{
  "n_experts": 128,
  "d_expert": 80,
  "dataset": "wikipedia_en"
}
Below are experts of layer 4 (counted from 0) of a mixture-of-experts language model. Rows are named router (the router's row for the expert) and show model dimensions 0-159. Each number is 500 + 40 x the weight over its row's rms, rounded and kept within 0 to 999. Numbers have three digits each.
After each expert's rows: a language model's description of what the expert responds to. This comes from a sample of Wikipedia text that the model never trained on.

# expert 24
router:546485559469494469418500441530572517479538519517545485443486482502505562471394506496548477517551485566477559488486505552503505517474499589484486460546509503529461479458511456475601508541527450446520473542542504523394565442483487503467502489491503457414508507528516489467593533536490537437480430465532559521507527471483454469419567488495496562473549473493453441438534483496471501472546542459463581447509504461508491485565464497476441457477556572483470466470486498503485448520555530
First piece of a lowercase word split into parts, often a verb prefix after a subject, such as im in immediately, en in enrolled, dis.

# expert 28
router:529477426504519432547500482497528488532528490515528523421553529479455518482532456512562540451536548512500503434512511469481502521526497434420502542519549442465534492436561487428512446582466522477554503437472517471532462508459508452545491459475490481547473520523535479560523475552495447467547477471534572502457516534525532477537479486541476496409524434500501461515584582486509485515461499546434427441446599490539459524517476472430491473478564523587482499526574514527527454455471443
Standalone space tokens, usually just before a number or year in tables, date lists and running text: "1969", "15", "2019".

# expert 49
router:545560487494577486545512451562507478391528550471481562445515476508456535435488457474518553438524535539553535508546456413504451483550486426461465477514504475453521473518523441460446487559508467430439470499545483535469518520549472444536552589504466557442494543517536520493579531557504545431472503453518537532472513549550541491558466483459501567397481527500499450561509542462463565511495431514470528562503533498514494444522497530508556528489470468521509466525524475529482534479488533
Hyphens opening list or infobox lines, heading equals signs, table pipes, and opening quotation marks, e.g. "- Born:", "==Species==", "called "autumn".

# expert 47
router:559492447502580462473452507490533496513458540488483538520522481511504452530544505555519525452558527487507427530493538431525550475458459434399491413438538455498535531460515403464507450553511499485432513470527543588545489452461500533529485471504480468561511522485477509536497557528419455493518398501497500537445505540575491556533484491532555509567534474466418438498477513496510541502415458526496526503458563431516485553522496458459515516464487534543448505478518528571563499531482471
The first two digits of four-digit years, like 19, 20, 18, in dates, elections, tables and year-list headings.

# expert 48
router:555506516456545510499494502491515526443462568471444432530536492560466519486450544541426512518514530555554543560491543502515489470517515525515468436465579490492529603475575491489509462491606484452509476504547455521488407543531537558492475500448464509551514493519575489479536513499477558449533481495550480534486515431476474441474525467503400532508573467472475430499544493482520466475545543448437495594487514446538469523513423460529536492494512518529523460569454478535509428518556484
Capitals, digits and symbols in infobox or taxonomy lists, such as Government, Population, ZIP Code, km^{2}, degree and prime marks.

# expert 2
router:436450525429425491441425545447557476524481428497516448492515531479481516530542484521550472575484517473441463534520447547523534530491568463537508464453545489491435488453554510544509537505493530505461479455516471439567567494471498546553570532508432494451484500522459484449545531470552524532515522469477506443459377514525466528521448472479501406472477443473487525496540527525529489534501540451537536479515503501533407539464512490500468576500539530538477471537510415521502591539537546
Single consonant letters and short pieces inside words and names, often after a vowel, e.g. Du-f-resne, dile-m-ma, Neu-rom-odulation, plus stray multibyte bytes.

# expert 56
router:514482498571528447483479436452511517508443501534418511528492454460567461519518468461558519504543496443540441486485527496510510470442434560485549524447488440439540538452540544489542500489479516528455536433460526601506507548548437569506554474490480475538489442526443483532557454480479430505503484484470514543442555478433541520502456451535563505526511535439501435471526470474505407483525453484476498461520481540529450504451452516437490462520466518394468509425477466565490470538518449
Common word endings and year prefixes after hyphens or stems, e.g. third-r-ound, co-f-ound-er, Found-ation, d-istrict, chool, 19/20.

# expert 35
router:510474569467517498493479468520444514542547445524558529534526592495490528560468489448523537511493507510472502451558541523490516517580572455480556489554500535476447441462438561460503524535519497517504536505508493516579509522488476516551549528490477528581499492456454555484480509554493509554526493501459486463570442476472494497490465540475461527503460446520490585467510473528534486408561438453442475548512402453427557511454502521461503539575473469508532466439538560558531565526567432
Endings such as ed, es, is, ad placed after a word stem, as in composed, continued, diagnosis, Manado, Synonyms.

# expert 43
router:529505461496515545496534490502490563536488494446472455581460583468500467440417525480524527503534449561539517490453489562501463496497456406517436552515465469458524555517523439522484539563517495527433490536556493533447470505521503501445463531555469540447445521469549427538430478542462463527478457494472499522425360486455556499540483457486512433494450512514525463487470609503560561496562477520446489502481439538490560463535528484529488505485454493550531552486512462483477521491503507
Words beginning a noun phrase, mainly the, a, an, plus his, its, their, this, after commas, "of", "is".

# expert 31
router:501488547421599546448476492492518573510583531454435545510479572555453468557533477525475578494517525501486504533422504529510509433484512481573431439524536509433514450462500510491512422566549474490531541559543442543463541524498474495454493517408514511467554522466526438459502525488489546447500497520520462586495516455477463469464460503518451499532518487480474482402546522471525464494489526541435479467471502446497475538458470481449447451452439466502510564500458464487529442508464449
Single letters or short endings that finish a name or word, such as Gilles-p-ie, Shakes-p-eare, Banglades-h, Binomial n-ame, plus non-Latin bytes.

# expert 25
router:500488520534524516488443576553529534521489565447491477451506513557421526506496522510489453496575534451432514523588564459448550495538521505506494440603435562449481465451502552471537447515560486495526536472492497550527500509442543418541486473429491433510476538465504579470477500461495526490451506517487558485561512555465498512519535482524472459492555494526440489527464395542454500509510532559511478506480487441525486539491575507473442513430465495431450523451480543478560419503494466
Short middle fragments such as ov, av, ap, id, mostly after J or R, as in J-ov-ić, J-av-ier, J-ap-an, div-id-ed.

# expert 33
router:574538437522496473509552483506502576441476416458505457544519563504494599431513544516511485507499457564476542478519528473462421501490519519506463450447531468522517468532518502439505507513497490563532444495520485558533444500470547525540462508495453447409476500440474553536475471534473441478451500506507497529490448537470491453521608496510461550454452557567495428500568494547485442495466505539484535491475469541483526543590488537520471461468541587514550441445521534435537479481534451
Pieces of abbreviations and words in sports statistics tables and infoboxes, such as T-A-N, T-eam, S-e-ason, t-y-pe, BR-A.

# expert 16
router:547544499480505491454546527536438479483532556570539487481501439485461528399416583507487557469511544518514521491535492501475524479507461479557528476475468463533515504434510578493509499483583472547517489431538454580497450479515504538437468513505522496477545521524495529450454545527512447464455492527533464576532530435534514475432507499532518548503569472546539425451493481515502448506508456478534465590397439463504483535448449474502469470460477562463493473494476397491507449466457436
Word pieces and spaces in infobox field names and table rows, as in L-ength, Count-ry, F-ate, and row ends.

# expert 5
router:587502522469508434487485478489546555553426498563469503491446531492549555532510485425568518491549406446559447523466534542470474553483396525486504494522474521465530506485526531546481537497541470484462539534548452595471493532551514524455541471431512486467521470532522534463515510520554500474436516515518474496473528442518499527616468497564568535541483497447447445513505450561518472520544559443539525495493564494504450432476495502511483481549456448557466570475511513536510492575536469
Endings that finish a word, like although, authorities, realization, plus "and", hyphens and numbers inside table cells.

# expert 22
router:566568489466574424506517487476506561447538474424437498464572509515452500518390484507467469588527534493492476557497543442485475547539468548591473464518547514511496512445419494543479504578533456506482507552565522593506504502524480588419477493492475468428495583501519464522562524515557498493474469515543499508517525484577476522515522507534460563523539500493517529471568518534439487512474539502486486491493544545536470541511515478525535540444493520499493478540547562548499492538595532
Spaces, pipes, semicolons, line breaks, digits and odd byte characters inside stat tables, number lists and footballer career rows.

# expert 41
router:457479524502469435406520472473521516494557523519444547493520516449477561557545486532538420533548570484518489504447504537439533422510473489564488504562503489497493482471471459457566446555490510489502500517474475551458516472536486472534560447457487482453491491471531493474487540551542529515509556471561606551495570480491432438540572584516491447509515495487515492526572515476488459423460489521433533424466525546475426520535498442521461453447564505469545496478506481528501400533524528
First letter or letters of a word after a space, mostly capitals opening names: New York, Pro Wrestling, Mahmoud, wearing.

# expert 17
router:491496519492506528488470555471523477453541535554455531469463497479527454533407501439438552499449561502438527499508443456546489426509535453530501502491499477530547450495549500523482488542497511551454469535583440501500499472450546503502467457422595463428540436478595452473460506546485411454491511428469481508509519480514480421447480449543467496523589432558528499505499510431524511528465461482529531478496564498551516575471515461506518452463475526540469532543489439477457481480572553
Opening pieces of a word right after a hyphen, quote, heading mark or article, such as post-hardcore, gradual, classes, Leadership.

# expert 58
router:432511398431512494563552486496486508482572513490541471481483513561541521458452503516477554494444520471474512493493414491459553481488570509495529547423454452454501480490470522479485508421468492496534500535511510473515528566520537560540548451524544464483428475529482478543539486420524525502455490427540417509484465470572423539573447522453528522548479526492574533514493488515463529533514503408555527492487523479442537422514432493473542482472526537468514473516414460449533510585514480
Middle or closing syllables after a short word start: he-igh-ts, le-ast, Bish-op, Y-ork, W-orld, e-as-y.

# expert 52
router:530524533524504517528581438479489521534521542502550537523507513495536492431508558490528477515495388480468480460472454471482521579543518532532460486474508519446416508508467490508437549424481474416529551572512459523555517511472511514458503493468477618541450477526483438529476464441476505540463473522507499469490507489469504514586535502512538441541450512456541552508556436511549545493543526557472553517513443496555520452485450478446503469587549442528594526457522452441550458529531479
Word-final suffix pieces ending nouns and place names: -y, -le, -ure, -ory, -ire, as in county, legislature, phosphorylation, Lanarkshire.

# expert 15
router:512470476510456514440508579416427536540500486497523557564496481472553487497550499473535463530533442481469392497449499515510534558468482539481513511474483431567492471453428535475543577501494554494491569542462469453514521500537439488502517473488446515471497459497438505494470483560538489508539472547528409481497404510546499454530526534473463468547452469478512531519464529494509607549500526553537494573449515529442554452522507532528521515587543438488520532614530498458496531492488511
Word-final suffix pieces forming adjectives and nouns, such as ous, ical, ity, able, ance, and final e in adob-e, Miocen-e.

# expert 0
router:469468401497458489518552544513481567443535478546380556578472506424499508506455530574440573480486573509507498504525471468471472428461472461496503529497469451496471561568505455477487474514537514514530477514522488523470488502523534505521534506552518494472437558447574483465453514504493432433542553504507467471501463434483506512474516428518467511498533447512518455574490569432521506491539413433526407522513543467558463533496534535512466442460491550494535580476539497526451482478495517
First capital letter or piece of a word opening a line, list item or heading, such as O in Omos, H in Hillcrest, W in With.

# expert 10
router:570519414550454469411490469500530545474552487516493465508506542462511500454451496551503438512569572540491488492507516487530508433513469504522445524447457483536460473564504510527541548481474468489491473506503431535491522434489538492506493539496525482441513517480529466491541464595408469428457474482545541460514535513521537464553515500443461514433504522491521512578531531443456519497415511441439493430539489544513502450506506571482418480473565570495494460512541562533431416565533523
First letter or short piece of a word split by the tokenizer, mostly in sports career text: h-it, b-aseball, ch-ampions, de-feating.

# expert 13
router:497496464428500460493472495507527547472554539477523482494469512511461529455510536552547531514513509474511576514528512493458470404457527447535503472597528540560493494430490371462462516545556473501582453557549493513536484503524515474495454531588502518411522528463564436506518484503526518489523527496551532456501582457549495463508463511507464542541529547491536453492569465477433426483540554472446497472441452456516552521510500475462461471400474576496529528493544506537529438519464518
Single letters such as n or l right after a capital or blank, inside unusual names and codes, e.g. W-n-t, Y-n-oa, E-n-glish, RCA.

# expert 55
router:557523526472591455538458468490496467455492516487494446493429506490525418525472540439479494500520430510566525480484489452535485512452438422482507476466570472424567560485409561533532550567564497469532482491554466541561455579495528509492499476491475451515444577519480439504539514493469515463507507505577468477529554521556521517537467483502476558507534461440436469507538552501521514501482488501429496531543431510480463554439511439467513537508528451578550526531459527502448467533557539
Period plus blank line, heading-closing ==, table row endings and newlines, and degree signs and digits inside map coordinates.

# expert 38
router:538515481529585458447523418476501565434529520479538488468513495566425524507541549541542556463537527547533542515495546456486500498440459518532484465512576523439571479544468458495528472559567424472474490472525494521462493499481521520410501478496459477548470467500596512504511445553531543538508556472495525505443519526512507560488517532480466554448557444495479461446547464533497431479451563535486479458484545408520445539529455526432537517455473532460573528547507566544535474511527476
Numbers, dates and bare space tokens in pipe-separated sports, election and court tables, e.g. match scores 1 – 0, years 1999, month names.

# expert 26
router:460451543539531531438488535500473500508509554541538455514553465429553515523475437534536476452491543495472484497469507542591489464447476459517527526547487514413515448501545500503526492506532509514501518456511464515484498462416467496474535537483465466571453452478562540504477506513510546410473548458477568536552557511494521486507542439456503513446522421540468492499436484507543523474479454422469458466465524414539504583499590512491506492435489561484453522520411532421443450452572525
Word-initial prefixes and the piece right after pro or in, e.g. pro-v-ide, in-v-estigating, res, app, cont, re-fer, sup-port.